config.toml
n_experts = 24
d_expert = 112
balance_bias = false
beta1 = 0.93
dataset = "wikipedia_en"
Below are experts of layer 3 (counted from 0) of a mixture-of-experts language model. Rows are named router (the router's row for the expert), down (a neuron's output weights, with its number) and show model dimensions 0-159. Each number is 500 + 40 x the weight over its row's rms, rounded and kept within 0 to 999. Numbers have three digits each.
After each expert's rows: "comes before" lists some tokens at least twice as common just after its tokens as in all text. This comes from a sample of Wikipedia text that the model never trained on. Tokens count by the router's weight.

# expert 4
router:428473499467462562477552513464492531522518514520509486577523520452522555487470483436535542480489492458487522529455529506599411503477508526488520473551495582542508436533443427449500524469418500478574498486542529463514483497415493455519517542543543513499502547427488527464537550529518508458497476478487518455438488443531494532514450555532464549426494504519479497488496568489415564545549445583516509477469496508579518483468432575511492501510520445548511482507544419517456508500525575
down0:508488560523494456463529434477455484558492479531455474439431447463454538483526505478539566523538592449495435532519550517427503518525521540463523537463472488512479491586494556558444472480492520394543432543454481505517394483541556549479419536464545509520514540468562530573392512512492443465546498525527538505481483530481560534509498444468537530525507465539493517542474515513465413508543542474545523445473463479503504492505548480467600484585479499469488472522464516505527443455457519
down1:463498485472505493512570501528560487452500508512412488484504498513551466444524485511512448571537554460477506572496516566517454560568482477487489476475482482492515461469466489531539573480562461530531448601637545455502438455481509497471468528497460541591446500501494497484589473541481529533505513542456561528443473403581523565478439477471492469565491545380444483501453408497507527537426532479483504538482544508533550523516496517519462534481471507501525461405506577490460503446493507
comes before: "\n", "\n\n", "ing", " and", " in", ":"

# expert 23
router:506407459491473473562455521497492515521524461492520578607487440527487462482529483497547593419452515456460507492517516477550517474472517473538506463469460429483512510470473600540531493477527445508527499442528480471506508453503520527538416516473535508436424439515583489501472560457452511515446480501585521453419554511462497565498487453522482449515470512504532508430534460501445524497571472512526486453497480513466534494514494526540456475454546524514465437557482558538570493540553534
down0:448442465466492431495520549452559561495538527559524494549520467484500536474456528464493492508513507562454514535484478445522520570460512528481512545575465509456479441505558517428431579512533471502484414505466457383530544488571455511482427564515492518480492503456469463539488469527542538572528494538559506520488483540541559528597579531501440450565488516477476463510578510417472458466509452517513574518472608485492555542549538463446521511509508467526493499498511539515476496516586512
down1:502508415479466560490565476531508561451420498528517534495469523527475423451543567427477535508479449502499493455510480501478485436475509459454517546493498520505613534433494455557507461536555543526453505500553533513549431557492530619456464567516478571480447518491494452544452499562468468520565563479506531497508506507487502456459427525472495449518504508511546473529628468497472567424534492495545504540507540490472477566451535486491561456514539439495486463566406438505519536526534520
comes before: " | ", ".", "–", " |", ")", ", "

# expert 18
router:540525464541510412487494534487483526513549589534457541481533481521480552516466577432549533458474481467518471419482501419559520544454498452458570520525537572494499461517490503483522483465502410508498473442440450472570539536511567473464472507457599489504445488497523506461494552421486461526490509450525516582487507527486507480475442507531563486482555528469524497530468557544445508497482500500547569479414526500450564506507488495513502499439521470496502492551514548483487481508560505
down0:529471463453465509545485458496546536556501438474497511504561501471507543493519426524500420491513536483525453513480489496495420490518468487459425570485542457480487520546512403445426491513576483461526479559476442536508476480488479428499462485545499455480509515564503536489542488475516507553468574465508394514460517527538475595511554452448506563544486486565529528526538477510512501559497528490532504507491524422528492538461541472528530422578558500485516516507457507537482516546470524
down1:465610477541469430481558488535537534527547548524550576563457466516518453454495452486534446510529493526465509552511522475568459519522528531514518447444513540487565460474540511583455455488445428501430563461534463452566462433518504490470554430490484474455512492506505438511501510467497478468513421429542518551543535548495495524460438469547521524487496516475441509539480538468488453579544447510495464489511524515413443412511478459416485531491488535468418518561535393485486541507479441
comes before: " | ", " |", ".", ")", " (", ","

# expert 1
router:503484516444493450462497573453485510546469492508439527496533487544487502535460528457547461477516420453497495526498485526518484492506536580495477502462500490519501439507529515451471491550506534574507490529577487488520506471544452459436474572555425479504544606538538499485464480543544520437446491512480522460463593572494485469449501536498517474557433471455523480561513551584470528459526454498493514453493591496543465512490505426504520524579459487483505432469541518528487490524498461
down0:470481488495490432446454501507459480535563495526484524546510507442497535477488469472557543523489546484532525465453571481497499508490505488508527455517476515521506463461481480526466497525401452532503503417579522539483418484522542470479511550499539487502463511526534497535509492515456526501514459489403451536496481491501568607539536473513560496500487468426484446572494563500466498506532504506473521512427541485558502473542581483467594447538469531519502469508448558501441448502493512
down1:571465485497487480530534529527483520484506524528519526447467437537543453527445490518429477544490524520437490541474449526463469457490579500462473551482422458525562555496471557482530508465493564458504430499485417553434523514394544534569568450523444453491448554519526487480530482524478423474514525589529501533546546495540492485575521500487532422485463505498554505403496479466493512521439479424552485463436482526440483536511508482497480494467451526476496583473459484542524509477543579
comes before: "2", "1", "0", "3", "4", " | "

# expert 3
router:545458567503588545523474529534455419485525476429562542478468562506450493525462464518528502426559491563502498499490469558528496485525542514446483533440456511528431504486482545430496502460561483467526408565507476493504439502445459546540485446535494534522532424463505443516562515504472520415555458489449584447500544432492506436567522473489506465468432471534520520530501474486480434512490519441500487526516528489500506516494524519528521473488493541412499449464583514547467499521487473
down0:482466492557511425449469550446525484460514574588581428538460520464542475484507460481517494523550515533465480505467510567527471472565551455569486580442523468497514480505499518547534487517507544463501572440497492472500483526487564507524548548518513457523459496468454502492518468554566499486499471525499530430539480537545458465509457513447492457494514471480413457518508509402513445541497526536477555493489429486556492476471529565513474569507581473458558489545516578416527574561513534
down1:491565498522445457459514513496458569499518500550497531492580456493587526472454555506542509491548510520514466510497530471486492498494540444446524560530465512456433536491527435472487432490458511488500444500464473534513526529534522509489545527461374469509559522567576509443468538455497501475505484524558486539437586470512492513549419493507499477497556456487591469492563564559488553440467449562517512526518501544471514456508450485565524448481508556451563550587501536549480521498501448
comes before: "1", "2", "3", "4", "5", "10"

# expert 17
router:558468457474487554531480459543491556514591540497556554551539506429430502425494484569522504504476460539525522546528451548579521505493523485442461513465475447451510494536531476486510533487601478553465523542527526472457502489502480517520496507479492539464515469475500452589485532461549452425494479476477500465490474449548470497478476464460475478480428466536566559464436493529480439565444503525540534449558472520478463519550493442491499547535473518498531505469431517494449458487446509
down0:529508555514488482557529453519471518602549529474481467514486436499492548498516467516485571409565566564438553526523566505516496516547462492442490444512537498524546504545524513459538483529448592523527546494464567487527568479498522423465477416450481510506529543508486564473480541537402500511488483471451430513499583427462422474499476467547543536512512546575466471488470509482513480495469556530412522586518498575524443529494511535454514511548474498582507490499505431470487520520540422
down1:568559483452520448594483553484479576520511488512486463515468529474517526471527538459470485539476444528456487475519501464497489498571507459498442568499518446497488498490452519482497518476578517462485461457519500500500492468491447520442532470490497487383592439476458512516493473485458574544526550552446453494491460508540455564444511442515582497508409502537487490539515531427500518463510519529501491518533500483510551562488448555502542468484505489429547552509474472500513511473467522
comes before: "-", "| ", "|", "- ", "The", "2"